Below are experts of layer 14 (counted from 0) of a mixture-of-experts language model. Rows are named router (the router's row for the expert), up (a neuron's input weights, with its number) and show model dimensions 0-127. Each number is 128 + 24 x the weight over its row's rms, rounded and kept within 0 to 255. Numbers have three digits each.
Before each expert's rows: "gets" lists some tokens that make up at least twice as much of what it gets as of all text. This comes from a sample of Wikipedia text that the model never trained on. Tokens count by the router's weight.

# expert 1
gets: " and", " to", ".", " with", "|", " but"
router:103037148120106154149205126114165146114125147115098150123186100130101135107123151109142148164138057090116144082129125114130115152167122115143172134108139105123156107112131132081116144124127142160117096114118116134093147111104138106149114151093111107129123095119080144105142134111111119146175175042152136136138155114159129106162120160120147102061172151119107105143118148109123151164131
up0:119087189126068161143122098107142161169122116108141116129139089157102104141125136127113180150112128123151133088112106138129125128138073126129153157124128127115157111137189143147158141158156115110148121105107144120151115094106103135126148100114100158173083117137115126141167150101145133154145173128122139156165155131153141108135160140115133138157138087146131096111090127107129135149153
up1:178104145154123102096137120163081123127123126116133121144106119117159142158123119153081132107120126134085125123085111145128107121166118137074136180130116129139129131091106125125173138152121141149136106118153112117136128136116143148121112160110181152158117141150154157108141130116146139123092114141079134121152191120103118168155124102144165160109154134103146137139139141120135121133113
up2:125130141101123171087142070174119115100085160125154128094120131133109120102127092134164133122124128095103104068181117112121157137149127156143145096115064112136141172171113124128114144123129124142130059105157110150153116097147146121105108155146093108109171112153132127160111130145142137150120135133126128154116132159136169091172088132153101117153126115151071117122129148094110133174144
up3:147077153174131119175157128118099157105053145114153076107136122127167156074106140130125151109080106143104161105129125145142122140124102118144113146173161105171107123140147108170106116122165163144147137118132177120156136141112152131123174130113106126130118137109152110154115114086115130135148123126106162169150151116111174135100123111121123142131147152134104101117162127176095128157135
up4:086144155178137163132139112094099104125132133082082151116141149125108150100164161175159159140131099161149151108138111109115175101127118178150152128114132095152079107090115138127160137128139154121165116129109123101113100166123128119108126157113171082150137145129117102111141151125140112142160134092082123133156120141173112163168103128084157145109129129151087105103129135099152139112159
up5:127113136117134121171115127135144170107079127121117159132119127104130103140120107093108152195108142138142189099099114111123161113146121096149091114128101137118167100142138123146154094117095106084120107095133112092148111158138078086121088140135102096083120116122093131141120118137046109117147081124107116141117092113142144077128142128125156127156129127142204177132121108122157129095121
up6:114158157095131172122072169087099100142146126150112192130128147132147112166107129111121122118102100137132110133106140106130121157123170132159109161111158172165134108130166138128148131099159116117171118125161132088100106123106121137130166147072098099135113124139131107140176142152141080132136167137159120123138131113118101093125100127146118122097114137099092108118128144151141136138154
up7:116097120136126159121145156123097120134113088124110115085165114131079106147134152115132125134131096130085105130087134085139141139085144174139093175119136133100117135147118141101099119084142114112139128102107187097115149082108110125107128142151157100119179154122113122125159116132122154105115121136105158129106072107149108121108138102094166117120146105126100143109136158087126108120112
up8:141109081158138154086134162129112101096125111158136115161151133065151162172092126116118138126155161136094117136137149113110142134106121160148135117162135108154108131121131125158161120132139118176129104118121169113122133164102145109122124123111110134087134072138125117137116154069101123130074120089145121177181105147126065140118090179126173157098067132116152150122117119142104119167116
up9:133096082106126156147125099132096117127147149135119087106170072108163150128109150143108155125148136095098124126135144122147162129075113094122099104115106087138125123079145125131118143068128131099136123150100107123149104118121113117165150146141175147106180132149143110140103167108115153110087082116180140123165109118140087138102167102144071143125173152145155135084118146124116151127089
up10:150104156138176112088105099131123119113095093136140120131132135065094137103112128080152176132110149115134179130117116106135146101156143109146137117128108123165115109130149067116130156142118113121107135141093096174101102115112098078126187143109135134126119113086127119143115169108132085110163123107168165107073100173117181120110116133171137118136162119151139139142095154097131124109145
up11:127122122101099096122118175130102113099141130104141200120118118143148121106111142165174125115072123086097112161143124125123125104124128101110148150150080109156101133130113141121151115102116139072134146104143141102127087157117169133097148153133121130127105121097112141131124087101099143123130131139134092131130123083109116149107092136129155134070148148084131125123098122111140112103134
up12:119102137112136139086156088097097101110134109110065144111087153122104169116143125137118140118138101103140142112103126161133103118187140123177177123140129167103104101138124172083125111130131148109111116111111119102090112142138123155171127182116123148114103132147112141137115151133157118148135135128105148132059098127100161163122116151124153151125172124138175139083121106121134108131094
up13:145143135168127140170201101142102165101124160081156138123146106141116115084130138150144147173085126072195180159133116126123106143102134139115122128117116117104075139160129108157115135141107145122124159146098159097164149115155113136190080142129134150142154085139141155101104159114099133095121194083135109134148137117137107108149145135131103137137125152137091111131097126107152159106109
up14:073136139140129122134091115093134115106137112129130150106153157117129128146110134122113117132116079164112151136078118104122140100138115110121097126146127145155124153093149111130127123138152118144172065146107067133157128104130162126131170151100128182128128154128129118176107130148153148142111121149129158118091152150090124170150105116129122147097101076124157121122098130138123124135103
up15:118140161142102145152169111127080145170139112099106099133124134112151130168111169163106139154157106082141154078140139137134148150122102139109148186153135125139164098093145104076113118131137168136138109121151110124114121084117114128133133143119119137129111183149100110136104129100099123156099120079172098064131146186160138083148104143135109113114161088158087181132145097139152127152124
up16:104057140176148086127183147110161110142124147105180146123116132133156135081117124111132135138130138113117133156108134114182118129162139158098113121139162130161139119126122134106148130154146127141128143132155099110102120117122140083114154132175130094136124120141086111103152124146120122149097134119064123147144157148146150180123087074153142107152121097097142129124135142087131124113156
up17:141148122141084178144134160107125117125130149146090097150168099149120159137140146171140176190149116073140084138146094152163099119172127118098123128102164124113197100133113126101121141148101148150132162136136138083127144127117128150146146137146132108088147102121083136137130121104169157116102191110137167124135124148122175133106090151101163113101138143135102115173098124131134075116108
up18:100095109107165153131130139102097131119125114117116159114114147098141135148099124150144142158097101132111154145151150155132134140128088112130137112132134130120118109128183087138124139131154116133182181121180129136137123127155054139074148104100124132111139115136083140125144141116165130132126121125121124146113152114117155088118112170138136160142118115119106108168140169124099093162101
up19:092104079062139138134183157114144141090114129161168111175145123169117116113102138160110149139092111112121150142123105101116147105104112155145138173149105098104120139130128133101129139111118075130138089112126110147100155175130144111149125146162120123136182143136090134124184130120125124137157189112122125128165120122145114153122140176119095114140095107175124130120101149130124085121128
up20:138133155150142094150150123133163101129081126117091165103166116124139154110110188095152161136129116071106112113118095127114132156135120104161119149091137128094131142150110106081112126141153143091132128140167106137136107153139113145092165136129122161132097150101090118143131109115112101106097141146118157175121131084128148171108105145123147128082085169116154133083099108191159175121121
up21:146152110116168140117119107120116120133141138144138160172147120164104128121135151094128129172126115108131134101129124133170150128122170115144117123117132120161161111116106104119106119109109150198117130158182127129127141118144091131140097122145151105123123141131111127106139114094113096134128108143129104137125148142135151106142147151144134103095123146147076088093136142121131087208159
up22:115123132125167128142157140125139140150122175162138083121096144131166149094167142149110080109105156154125123089094139139086142142154130123179139117056148098125116108106147158129154139114174138144136160157129115123109146129133142112130143171137115096165092102139101113196117161139140080129143141108122083112129101161133142135148186129090139088119123112093136097104085098129111138163132
up23:128132163138171180151089166123133130113117175121137118131122159120186143096124129160109123107147151105095170153167179098134159139161162110136150174130085135155103119108128122141112120134127153130111109105073143121142133123104133088112112101133113114089117132147157165108164107130095149167126130107112161132118161128119105130165120121101149192132058159111144096111166112147146157151119
up24:093146117088128101098162122153114092142088116103157127087132106158111132169111134073105135164141122117065093137082105142138093143117108114156155136164111118116160130151110094158130145136156120175134128172155132151128065126150099099158106100148141123138146122097099134116115166133151129112114107136110136087120130120131145141180138124105126114105144130115108090118111156129187178146127
up25:115100100149161132118179119163087088163108106100146122119125072134113135088183120131111164097108101115128112155120085157137116140093126111110138134164117136171159118099142189104138111162098133153142141110163127111095137135140105130145126118095152134198144114121106154121138102124136113118120150140136123116073119136142112112119116135164099164140136126147133090135155117110110115155131
up26:090102139108159104099121149124185131161108132107166131162186162116131131120136120112138110127195116116136125105118148157144116148133119089142109153153129142083125109115105130076102153120134150107134128117119118137119118100133146128093116135156129124123097133125106149150183168139088110169118137161114150127164153142115118176097100154116147135126200114103108132130126139095132150100154
up27:132147158115140133139094109115088154143102111122122144104089172132131140118109125167114125189107119111129160142114119082166083084154117092130140143166120118130138150145133135125127135053135109137133073145102151139121151116140121109116140105164148158156128124123121140156138106157121089095148144123136160088107134137082156129146096189144112115116130130057155108127134153135124106112128
up28:180126141102122152109128108150100143117128133129201132131115159130173142150152142153151116155162107082103136118155151153143111092165123085148170092150134145113111132110117156145135148162143162136124124160127076107092146115130166148150147128118143094121122102124139175106136112154135124080148161154090142101133143126103156111115112180136129160096120120103125162126140105101162155155110
up29:115105171150164122116128108153160117101128125161116114124149112150141134117105121107093082129091133103099095104092153148147150194163127173089152081109144127126093140132098136092112160068105113122125123126107126161075146102122135118099140087092080120129098116118136137148093141135111117136140164152109120174150152142099142129148103111131178086127084116158127140165141099104110142130191
up30:146124127124132142159112169120139143146098112131107137153084123113124142119157110122141067149122112118138160121143109100134132135147095156102128165092113138156143136092132131183133119094107105160119118134118151133113150132128150085127142153104136142092151113152130137118063131122157146097150112081143119145133154134108124140108120164124137136108178154128131088142127115135165124129110
up31:150166171123146126126134100133144123142162081104111148108138117157156107085124097154128153152136112108124137123170149117135113104139136154105129123136143087144148127112095128078093158155132088125115097144130185152119136082138132124123151105091127126129107092118108154137144111116139113123139123118091148159139144176151110136130101106095152123126114101169096124156067109123096117167124
up32:119141110129135134135104094086138144141073136139130123132168092154146126119137097153137152137088122117110156104118139133158146179092141132118144132124111115160119084114094116141085124136111088149131074129110157118135165110111091124134112121167054109107131069126123135138134124117131109102144145133123120128157159131081155140160161156103105137104142142153133161119109160156200116112131
up33:124133121135116096131142171132151117117141182147120140126158130128119147090124101147147149091135167141104099124128128099137137094103163167155128124098115066130124152148098160081172142127146098177149103115097084151087117101136104158125140153122140122134069143147126151155109100125127131139122140107109079149115148078112187155189089142149156126133131098141113163173136145139130151129122
up34:144130119060115158144129129163107142133170132084132090149134138124135101142135143120155196156140117095154155108144137099114173125155109162153129136145107160114124110100152089094132132121172134128109096075134143142151130114161111088091088144100103153128140142135118157103178144114090140144155157105100063118113148131127109136108097151156131146127150140109123138123142108119114116153056
up35:127143108151101117162093132144110110144141110090129125150132121191108101138084154116160141117114099076121146103134161148112169126110154139150143125117109179158103120152145117128087134121137160105127160129149090171125151108133111125108122108103168150172139107073148133154139120142091118153098153123158125180155113125108084100127167131115100096123129161162124109110115135070090144118154
up36:096154195131131153156096067139128102106174119130093132143149116138125126133126135152167116159123097104119158150095100107094117127188146135134119121122139124138101139152103125140115103106139145150113110163086125113124125129112116145107150137113156149123097077110122150152150145140116112105102121114134119118130114140147131090112122112104172081111120084147103127158130142140138110123106
up37:123088106085127149118098135110122143151120112104142149166134074103137177127140200120116118131107113148145155126170130079118152126134147150111119144110090126117162106113139120125113167182123097147117134095102145116107111166138126126147117134133095153111128142116118116123137138090134109118124132105126144114132108164147111135116165154166128089143133149106089133137161151173129145131115
up38:117134135121117108163169167119115148138117108143104120125100122112109131152124098107078144067148092100125135115082116178144159117118139125112171115141134170106142168098119102104175120123147134136124113155101078133120149101104128128123128069116114140144095098103080171136149142149119157109130140109146141123119113126121145113156117112140148127130136113095138163136145143089097101145105
up39:162141147112097123124125142123093091125070113102098134132068117136125134157169117140130092118143062129096169144098161138117108118132092129087115130120093162155121115157154108118117148137130046139165125139131149150152142132115104155157113117130128136140095104143132124146161142128129124120129150093177142155145119130183119120127098152155140120117173093110124145187134128124139127151132
up40:092147119138148151153086132143140120106141158136133065163081143134124172138085173122114118063126218128109132130123138163152177132121102107141115100161106170137085105150087116092132127101130088105129114140131127138133190123121158122143090114148134150114158147102156083098094120123099142121167136124125107136132107132153145123139159150147131098165093092099141162155116152119140178128141
up41:101142107122131127181175117121109123130157112075073162137177125138109125087147085122110125133100134111134170130132136119159094113141152102127141140152141153123148118137139108132115153103110142162156147113076149111120164127132147128142129154170143176150102127150106136158116083122125121150140128069114128112174126125089112143150113183134104139095117113135125092154150163148110154170122
up42:145138118110128126143125125115104181112144117098113130140090132153122113146092109134130067105113087114132118155116109122091131120087136108129122152099134111124108148123120109116054123135110129152171083095096108128173117131141115181151131138119124147120092117109146160134108142135100155156120133083118124174106122097124134144133138132119158151147086120110151107135109162118159129127129
up43:119103107117080122142121160149114169132083132113122154126129139100116114115124126118138165140081140141141171101149113142079127125133123117125120133119096119131136165152127126090126080088145098152112098099091117116118085103162129176126145126145093151096104123155162139124136104089095130090096143116080111156120114111137099098132136150156117092147155163103106109138183157153095150187124
up44:077110119136129109066130108098137173104103138156105157153115094120083096141133132118134152126120153070123122126170155105144130109122145128124149160142124123160127126121139095092157130130141144131120132154140102131100155124134114126110135113098124120180110131143199177116165086151127136148148121138124136171179129137092142111115128147162148131116133116135138181150064137126132164133112
up45:103139122084099123131110149130102131149121103151139144182099095166127157131129133108131172117098126144156160112154134136098113109122098135133098110123105099116102129145142103101165174180114167106110115106123089133056153127165138130156130131155140114132088151128134104123133168123142139140091145142099114129129112124133159158126105134106116138117125136080092101137071145101129086145141
up46:078148124133124141175122159139148108110082130132165153138132197114105145129131136084168139121092122092121134136157152107137130151148097073100139121151145106099131069121143127131084113159109112115116193145121131119164138132121125113092121122109142142143133132126124146138091166136152115202113156075122119087107174128108089133128107125128155097167163146121146094197102107106171089148139
up47:108154156149142125182114184095103144122156137115153154189081141091125173130163158163112130142138164153145124132151104111106117109140141118164153173143159104152092149147133124149151129148138156153121137125101103124111093098166095131106125114144090091111132146127087154178142122131141141121128144095157148149168154118100142141166092139136179120144135109099068119128106179131095117102123
up48:133178113124166135137141119111094134063080114132119162153102176129094126148132112117141137150133122088128140135116100115075123142167095145156135126116141095106123091123156138110127128124139121167151091151112099139106129102167138147134120048138136143083080144103152131083147120154145117145111143138183072126101105100134147107139105159126130072136135123128127053123102123131140132103117
up49:136143110107154132144131134125145151166140123191151142136152148136087157160135134113110135130102135137123150111156129154135130173147134138082104122136134127105150089131124151100153136084122152120134157098106133118117109137127131150130112105173126135098089116150104107124149145117128108144152118101116124101148135120108162174142122135098149150118126110151079148062139162112138161138152
up50:144158131141104153163116120132089147122107170100130134120142083104124136113168118105113134147129109129125127084127151107156100119156101150113165068136129141097138122099128122142126128142147145158106105115108119143153165133125099135101094142125112127095093156139112158140159139135103053194139086158158116096137147108120136116126068116153136132083122083127082131134159173126120125124122
up51:109091137175189130172125169143152123102125133116154158134128145162118168144110132098130093115126121141135104111133109111123118148114121114149117104119128137113162126093192077129113124108089127135123144111115086146137060143150113120172117154103120106152163104183125120117182125113127107144159129133124143126132112120117108127158096137113084138081141138102101084130141161144141131057150